config.yaml
n_layer: 11
d_model: 128
n_experts: 128
experts_per_token: 6
d_expert: 32
d_shared_expert: 64
activation: "swiglu"
moe_layers: [0, 1, 2, 3, 4, 5, 6, 7, 8, 9, 10]
router_score: "softmax"
normalize_top_k: true
routed_scale: 1.0
balance_loss: 0.00139
balance_bias: true
router_logit_norm: 1.5
n_groups: 8
groups_per_token: 3
shared_expert_gate: true
init_std_router: 0.0277
lr_router: 0.000551
vocab_size: 12769
norm: "layernorm"
norm_eps: 1e-06
tie_embeddings: false
optimizer: "adamw"
lr: 0.00257
beta1: 0.9
beta2: 0.99
batch_tokens: [32768, 65536]
seq_len: 256
train_tokens: 424200000
steps: 8707
dataset: "wikipedia_en"
Below are experts of layer 5 (counted from 0) of a mixture-of-experts language model. Rows are named router (the router's row for the expert), gate (a neuron's input weights, with its number), up (a neuron's input weights, with its number) and show model dimensions 0-127. Each number is 500 + 40 x the weight over its row's rms, rounded and kept within 0 to 999. Numbers have three digits each.
Before each expert's rows: a language model's description of what the expert responds to. This comes from a sample of Wikipedia text that the model never trained on.

# expert 53
Prepositions and following articles. Prepositions like in, into, through, to and the article after them, in biographies and sports careers, such as in the first round.
router:536514557530479489553507495470522466459438458483518500508542594545492540533515508507524478544502483567532510572515450487547405460548414529510509428507530553542562537502512537539436525512503464453575500456501514433449469416429505463516445506501523508503476457495495467543511493535540518541490496574510563480554512468486480578438450536484483477537485512462548409517491435431474491515435
gate0:468455495396586516489525548473542532471522525523480548492547513496436466487503477551504478473492499511497478475471564472587493496558536522483390493431475465503456512448517525465526502464468440445508476486512493496565519482509490553498520438516433580520467499520546472545460502524498473462527590511500536475526362517448468535507529508475486586446446572568551482490519522516551520478511
up0:448463462408567526486473501525497504460501550534523544438537505533501549543458473535546472438511557531475477487472540411582485468572519518449487493436517518520486502482499502467524463437468409464543479451548534429534468490534487550520535459517472565539540498487522469508478528527523457519506566505503571476526371496442510516495462491530505563466437590512506461434516482501513529535549
gate1:476472483474503504497459531425532523466527569524550488511522507516515484504514494527481510436506510459517509386485513404574498531508434521462483504563449570488471514485532482549513483554442501615506563499489513516560552472563454544507492451484467513489551495497509473550475522482475459504447510487510502479543385559542471521457621488502447482462500507458511491474449488507556577485418
up1:501541471445505563542467522475485500463581570519470435530538500534463491471498429526496498450476534591473421527467538506497490515519520497491549505479489488441488507486439505505490487441394465480548515423510487473499528479529435446423519509498535559477505558469540476488516474548462364547478571546540500491435440505542531530489570478530504588507507541514508483452507521556536553514511
gate2:510561487506444427476471458516590473536480531451507486517519506531502595476433442528516472537531465545485455585502436525486468420531533538481556479528510475526532544485471459491476472506530488476549491509482564466488412479477541464396519479545499503482484497464499450428548515496554467570523509508493481573581548465434561527504470464474513517519431463470533480525533512476575456516575
up2:572521513560494476472453508484544482426499539461531535471505518457470583480495455417503467563521464480523546524476453567460479432499502460516534554545476535467516522438542470508514397532541501557538498524440507480501502503440530500516571447556607521464488492585525500476511528498558505577540480459477508505548500453449511469435466490602465528491474491453464486465441487471545458484513
gate3:461471526552466421454539471493517440460417491511536440455520533491498491541545509475485529500547499430538530520514468523492469468475456494447530508515540493539489509504576548495454436566520506500541470590491520571465456517539480560540477526447445486552521470572539526530410511491552539511566436509470549463560404485528494460473490528522462438492482431534456461486508539460554548556476
up3:531467546552546491430488509455481511502440430541637446539521500546559496494536562561430498519560469473550515498463484450502493515528422471479512492512481511538478507522567478460493501517475550527496555527443524563472482498507433519434452410461447512521460424477569491540490525498538500456496442532525505500582452469502495461491492476568458474546522468513468457525450535458562525541527
gate4:435535469569533524429488482561470542588522427555485528558523465405494526518515513563548472524460508564522460436498436482444541490523521610495506498481477474519515543441461483462518478485498575518478538576445459526580519508506547488591466473442462502481447486476520473529474461459513557490517546435478539453473510505532545487477439509442572516462514508520494486466448500513507505484456
up4:550432473506525498527555534506440471501501493478443510494551446537514481492517533478523461448588502437433505513480436483578576502498512499508459493530481507500492486471542452545507454420477506548524589499618497519545418496496502556427526467569554509517506511526439464499411567516475452527474458529509434451474504460493436460573493555527534530499463484456541503502545561510467493512513
gate5:526477452508588396477517503504485533518545467518554447558530544559537545479509497417495479573440474534518429563403474544528523467503532486514483478518437489420510576510542548451500516512470580530468497485405490486487465474501546474471435500489460490467471488471457492515517447553499529523516532527450441530503504500533427509503526494520549524475596520550496455562525483462459548460530
up5:556471491546541551539510492449538531473465485524439570421421529483534532565463413485528509545505433524511558502538549460503511548544525468486433476481505527526488442521397464525510518504485472447464549513547502494427564539416472508516530560485538451572484515539522506451496502484465536454460459532567573515502476515465492469446511500487482463566511512478422500529508503577417483498496
gate6:534520497501519448421496490504517519515527482513573496468513506572496499483470460540513429540502492449471464511463472521413418478531584550538486447493506459520541539557471494499469554578494541564536530518367512474432520473438505472479515441463537425588476522457503474476525487485562430482489493514496511453532546499504565534505470502483523558550477467520515471473433586546478517552506
up6:560504468531476561536492472492507545541464461536440463574471496478517537487581477485529552438499480585542497507518568476502562515468447465505529517503456498445495494510402568426493436443525466463484485457560457484549443564592476491468479592473536543512520480575511488536500475564449505488485454502538461537449467481479502460520547465518506481490542527552442505480531505452465450442553
gate7:539520517465511432514477545484534513484492445556516524521453502489566399473525508528400468522474467424353513481547510511550520510481504468498478490498458491492510496515527585500478528536546535422504502497584519528475456496502477489485515525551423474545486478547504543504503501495504510459495422483481543478493390556556442487583436506484539535513496536594517520549548457490485511465507
up7:482469479537532538477503496534470448539513562449505518469575474537474530506496468492552502457551552503587475487451446532486484458542521533554451515520527477488436445489506437498528468440496472521496555520410498525549498493502479550523507412480520525429513505470501427446515569532481446554534592498472459520529591460431491505436542485564480557473512533449421527420503560531514511506506
gate8:485464538487476483508523507447475528489448507494472459366522532553489472539461634487518509531492524531475527532495483496575461566452497456533511544510523477512467414522498482552458543507495471488465437463473556513476533489491548496499538521521424528491537537519464400498456525537442518515496441575438500553556405503460485544479533521502520509519543550454457502505519533503569419541488
up8:465532512556525440483453504458471551566487434499541457453475519535518483508429525479548502545522424588508545556494470460512507581481482507515558557422466505527505452509467465504462466455485503502509483482453486465482475457503495480461503455500536475481480544454535449466564537522504495506521434570503522535510507567362517531482577458462482531567507557477504533523544499472590427561516
gate9:496576547541506522402485470444521527500461482496528533541501516493514478470506476507582475502526419550534508535536489507490485467538419537512536490466557509465533555533529499523474462529573507503466523471473474462536527462459528496528573442466480488505523460449539486510581447452484427477442484478586527455457630555465536537507570499489502472430505522455514499406423500519465468515496
up9:470503490545504435575475514503512411467515507461478495441583502490468452482431387528526519481561592454526465435460507523492490500565574536520483519491492496550478483462493492489522505473512449549498481533514540452500505472535479471527521490521534486491477526527505557508451533502587422507520468514548500478499419590457480540501447518575548554534395522496444523468546452494534556475464
gate10:425516484450553545513486500496443573485543465525556545507475519443595519488508490452534498550503498526543511387471430478483464522507479551513450582545484518510492552470567518451487484528463585497479542507499499521573523491577485510504488473539476538509500429554486500520537494409503570485559501470457519433508454592512459443446535497542499472481489458490514502470464472485408464493462
up10:461550488465510471551531460428507453502451483492481533519457560527507551549560478489540440598539494554570525454529451513484440507511511557544430487456493504513518553531524490484429482508475468472515481501488465482481543517492503496556458506541494470579554436594396521472543426453419501488571485541513515470555490563530508472471506522545480443542443509523443504523498483463445529512438
gate11:471492477510526484444482444473497507524486483479530450519488525504574502405525466553465498540501457513492438525456434559440551543471466542492499441499502522480518502520538473451524414513539593489450480468444521558503505495548482510530481462514537499518511446603481526486566513398425516521491499577550499535530506555478565537539554459604455509515444473535474547479489486500526502430442
up11:488524507499520526520567500500449531399448484427524424527493543586571519521572503543458503533535490564546481495508526456450548630440471454530495486513569473511527534549478535458466510507493504438498449383515526537516478442517449519577488500479497431446502471524490461501501477481482494546467460531502521512508494479557536473474514534500480535508545506515487474523475463453576495421430
gate12:446521520475512535555449473497545484515556468487601476503570514496520561497419451475454533451493499449530427496470434483499466501454527451478558554494485564428509467497553481534498447551401551525529528508447530489414497463471510493456509492561562509448499473514559456534535506513435451514541515542559457520565480557512457554477567439456461565512529524484510458528502505528472499530474
up12:445532542502487472538505402421561464520473485389535524553516507549531555466503430506477462514514463479554402531496452520499448427484546529602530469490495504483523529502528525534457444516454485543517476496405507475464465467424527493474490503446526436477542467512547482472548468526438456511541486551514459538554566570540542559507502504495486495537478496525512471576488514522513550514530
gate13:518584536518527512526443520487521519510528464526503482489529569445451542566475388464490398512515554470492478495509505506493416475500473481472568466529392525465555499484536450562510487513447482527538522513463501459529539526507485504469443506527613462542556504503538462441472522539529464475520431501528539499579521514495474532444378490517561537455469508494536477500516502490492436531509
up13:470495491520498483472501452586558477600471481541511504576567480512520517493529535517425550522509498552511518553521535419487521546424491492390502546444440457591495469470509515451449486416519535489448559473465510518576475514493595473476482551559570539485541477503553525517522499469525522461482507522489463472480501431487475471449506527441433554471544483515468463485470472467468500498526
gate14:496521472448511431505523473460496481537532524430488555506484520531528436477474533521523445399442465527562451505497424545467519458455481532507559534472540506461504509515525538474509465435443591586504529529487542497513505496494556482536441442522477478447503538509466397525519524534553560591526491506524485501516508528514455538446567546540540471579501457457554478503517486486411464503447
up14:441595559566506470474478481477532473521490524483508591466497518502471528530574461498401422562533484447502495565491545519588447409580521504521452483460473502560505515533542500500503507473499502481474449474471514444424512495486447528442491529498483429505534438472538508459553538556461452475506521480424501469474575530502531505531439521515452486473481506544567504475547538498495565535496
gate15:464529529484492495510452479455464528427460528527480569444487537523477536492465502473496581505508569451504435500548477576575460401523482558471548514537584512539535531593529549462449477501476522489564435525530464499496479512512464523526453528455465459461580553517557520499526442462500506495468447502461494536472554481496531526506563464526484390535489418496498481423508529500482513473474
up15:497509440538489517481433455482570526501524523581512552480499473445493526456505508521593472496440490536500452539501450543511474498474526561476527493493524487503512519592512556458507470455485497540506519545505565463494481514482512462435471513562442486524540601510567482554567490474486464528494479504533529465566479473490504533536473435545464491446451420451535479437489482502427369573500
gate16:476440528519499515446520532461573499473502545487422505437518502512461454516492480446524469507494518500513487539535531526554493580514446452466496486457513499468505507471514553546492486567544494484499473503472520551525454468463477521536581506408518491477444506592493347511450497532452480494492537524543514540575387532550497558487567534496438528471513558534447465522534471491437525485522
up16:600497500522529456481474497469479540491528456560621421528476453466545508483465573537470512483513492464463587512478487527504463406524479520511452445552492518502492475565546523504534559505468544474528481553514474585444538543487495514414466505532411484548513500453469512520497460449486495467423522440473505464467535494504502479546540447541493402496539456469545524550476525526526531536492
gate17:490529480519477474449506531503428582455506471524565453574481526444544584502486497511442613533507420507583498505520516479464493526506474473511551505502497480511544532516543511491520490503477569490528492447457482466458543476470529475465482535443468481446530537436523530512520484465511566555508441462455514460546559477613526477439529486453448484554545427476523473545418499470562478472479
up17:545512507461531541512475476519473486491507485458476470470567501451465422505540572525524467471490559486456535542506466480534477465516500481613429470467534534543510462448475572496500557480430432486482491599541552571512468484536474520471481505529523593511393489480461455559472471574499472512473464438531481518515436506453581571481545508502544499519464489540476479522500437515451509493548
gate18:534465477424499519510460582513519503492529498605439488473466489515432523523481419505479593586526521547504499500499532465545516575521575501450512569463500503441474431566441461501466566419533513477491472428491533488516530510537510467516519552522513555475457529546551498497437488523532516502497429517459477476447474519494407510484469451478538566534508518497481499451553536506514473465422
up18:524513512506475468515508622473490478464489506539451521472512502519373504532537514506513553573508524489573538463544494421560495518485510465497483600434488506448455476544495551475466541503564515535485457493502513499504511562490501491525548474498491510453399513536522491574420470519582513527518404497455522459491481492505380503478509530477551511529471482510485498503502550474494441476419
gate19:492405512505432547547485485473557561490478484503478570417531466507505468489525445389478473512475488520532510516507497517506514426460487426448506516476520499483490514544456452484482509538621468479590476495534553473506456527453509481502599535408500501491636508518543521461500492525519505522577465446448563502481460536567523457492509492460469521489486489517494517524528517504536472550498
up19:472532522512491432551473454537502485543463491552514528527448492524505524495461497570469478500550578493508523494460505529471499509529441552468489497565467508524472458467555508460535482490520506468482511547516488569533437485539502509469345442477502514538499482480447536471574436476446515404430506577512463511574557470455451556522442479486481425528455541560528524539543460514535541511534
gate20:443456490438440506430491429561513510562515487510555440529584474551516430416508460546461532462577598515489455544494534469439480522506440468527482478458488416492498532486453552501524479516495546487560514533393484528531527471520517560476489457533494481490489478424527509535555537466580468460525550535506518497528531496453546530535501497445453520475489480498541474542488474509573468538516
up20:518543462539549501541486552428483495527503466456469458509437534475508505498541508478557468542467391466589566492501475547460510522433487496467490545520405526526505486506527501493464492468591522565467531459503503454507533543489479499482507553454517426521498493572541538488495513457425503500464393551572486509404513579582508447482505507515498531492550476497443521530470478556515505459478
gate21:530428532519474500437455550417511465526605518506487539579563479462519494512545515518519461436500456533441568498454487514526496513467474466446504509581456552502465451451541462461487522501461498576477545544479468504530459483461519462461636569461492514461490428443482478511510532482488527497543570477571473541536436521452536502473521496545514510511480470485504487564519538483421501488521
up21:427514479502526533522483508600479565460451481488495457476471503525527491481490446490482544507534577481541411470508540522450525499477532505510541507513495437525525544536449450541547483462476546457461494428507500477529550512520436542480451437526521500553529520529582546452528479515557426519410403533498499470475549460568512464514511507420560510454579509518473509434429504551528477522523
gate22:587507506488483502527482521506542530507527485513480527530416507563493454498531490454476490552503534461408467434572507470536536509472614440483503535571503492438514464496431487413523523526506509502391489455550455488486470558438481497453515492534547495537462535485487530523452500476487491537473464413510518505490500515497449493543448545477614504524498550569536528508538506480474436464577
up22:553491519504493485504452464513526572439530421492494492515450509581526440520561488465530542541492494520491480464533561466532527558514607446473497491561496489509516510544376579504496548493519457489411493468506489461467494487480402533463517528474535535486481554430495514565490494464514475563476502385486554483467510526535477498506479533443521487512532518546507472566438451472507516442547
gate23:586507441519531503537552471463501410562500565483504487529551512520504407536522545536455423512460508472532541501540508493516488505521546517579435462449537509530558520565434517550436533476445492488527490391530487506491568536495526504499447518487497531519464470519432493529470545478514413449558476512538497465439500536457516473509429546447473439517468519467512469528515589510443513481500
up23:470471480488491499516460536565559550507566557540503507476482484487511534525493513475529513487403501527497537492500560430486502515486479468381603557450449541445417487461462433440502492483587485547479467535504550487522508498466526477521565554492559493446516501533542452509508469533459523526563527499449528529456468498519446460422504421441533557480519549500477518528545409506517495506525
gate24:472435478543534440445513569559470542462520453547530436521474511489475423497486521529527487496420505521545552582484503540531517517547455521482413442529452535559479506507495468444553482431479490479460512509521503488503543511501486535530477531430465532528457556453459457531541555470517517461456555528518491473521406490569512415470536456531578471483567481479489505542499457555532498464587
up24:541487475444542550507446481420508544579514519505495499492549458498546454469533500520444516436556564517467477404422468517439521511433518557558547522457492435493487511486512530554482504473558494509526563551447492537533479482510542525475511404534522495519511436563543495526456475439514515472579469526486472478510554470522522517508522567475423592425452441490536492470479531516473507505457
gate25:506531472539515545482515502534544505519599513557465520540486486542531505494524509524503521492487480488482493536524488642558435494519476443489414473438419528467516506524492515451523458458466589486468535469551522481501505554489533510473453537464485546492472475466478420511512518500450413540535479518475462476449460536506459439546546482448533527410508458470582483449523520525562437521576
up25:457516510491529525478595479442492478465508517518523427509464480550486609537483490511453471578461453561470451525533492518505474500529569501564407478508534495474505544519467474446488504556496497446485511455544494501447472536519500445476596619429542406441462512480450461441490486486520483477516597529485479539478471499493530511505503517470493518504534498518501492609543512465450539521505
gate26:445552467547547471443512494446503534466510567470491377445591510534493500555511503490509480515397461494503529536520486490498497510482529521463473502503478480498466466485543467524480493491441510511444494531534473485541538583506468521600531483570519451541541424557462503543441448456474475537594466478479561481544444545477556435491498555514459463472545514505505532560506531539472477503423
up26:499414480581434480485509487525515469534477542434498562479548468459424526450497467531537449452503468502551450533530443548555479496466488439477490493559453509592529545512512472504528523514542535602429491568503518565478451529451551472491477482490494470492520516508511544530435509503457517494499476483500441534526498538416493508546588554483467497429477448432490515524590487524515454554520
gate27:484492509564515526488432486610499480539428541569518447421541513551505580479535506562512582482542453495518598539504492437560479455449514508482416509523526452547487519470511549469492549505511496467538477541489503482498450491406497515459517513453454506523507480437560491495498567510466506493527470441534482507479491487458544550511511491409439454505423525455539496505576498466509445520514
up27:477462532432470436486444513519520477452438548567494462436555516536500548486506496481496598531536538450495544525505479513515497371497507531447502535496509427521465512511536491410454516532562490483527454542524539511468455526426501545474499451511494568550580476505511571476477454551504523570557492450471504486497443515498493547524479481576472441554432525481466559472532518443516491518488
gate28:543485494436472503496505499491474523488542457544501421591522454422470461426541548538569549509505498519546502503516517460491487459539460524465521507422500477468505579482451482465512502507579520552528515509477457446498579499516533500495496498445530500523465507472556520534447437445507582536504606489462487426388521544547519539527498519464470550460525489466579470411475494479537495501509
up28:519522435445496497512467445588525419510510511547439514507519461500492449463490429413532496524458504502504535567556507532482464479519442509452528501470495509504519604513475438473472487525602581510560518441430529456486544556479495483574492520450513443544506487480536510544547486509477561495472476519514464480504504571512580457487507478505422495537499518487468495379475519519552523543492
gate29:519478455423534459560507559509536517479522590498558418419509549494493502506435501528522423414510559569513488443457459434543526555472506528493553543467573519460516467499479479542511528483425493523521506462546541518514469510474526426568493505502518499522436548568421449531406513517517517516557485499522462479594476519511473540468464490500509487550509509506431478488486512512435512473474
up29:449551496500537540481497484505540487525552528542462526476519503503513549582520460448577508532509504523428530543515504491490468436533542535518430508438424473506432530478484403554452508450495495383507468545477468548469496533535534513492533525545529533510524428560558528500506432491441470480571525481470440482468458489438472487518512517450455532528483555534424543530510513507450561566442
gate30:427499564530480569476526526455535563531472454500459522530486422501506471500522578496578432557518539516499530470495563415486547509527503481427434548494500505438429441532511487513522472525450474529380556490494504528538467572518475525458511482525479544505553476500549494513523566515462513436421459499537488502501440497475455536567475433575548469467531480451476500531486532523527473519486
up30:509481513500476513466521527497531573489520458482506547520566463478549489455449543454549433532479561447436424474502503519518523546518482448445469485464464507458486447498567496515536484584495516528420470476512533502464470560461466526483490447545450504486570481523515535490545617505519442488484478503609522490598464512500462529547444452583537503478494499422524508459490486520529430483551
gate31:509544461549527452476519497503528508444500429587441495484550500479519488476464513405527465543454476573472461553420503582532509514463491575463415471490555501413538549559481567521504498449577567424487498482466537500494472530509539468505528519510457515570487495549437487530480534500538489461487465523558505506518469418510475493543444529565458527440520547460537487514530508449510469469493
up31:533497517462445449534478447473549479476516471577512474532564546502511514455412524488457567499497535558499450501465547471483510491441479466513506494489525492461557544521511588511454464504576573496594444519427516484480526465545587463476519517464488557474548449509533511553502429500475509429496499532540503502481521475537455547509477512458410545457488494460566435553430512469564500451499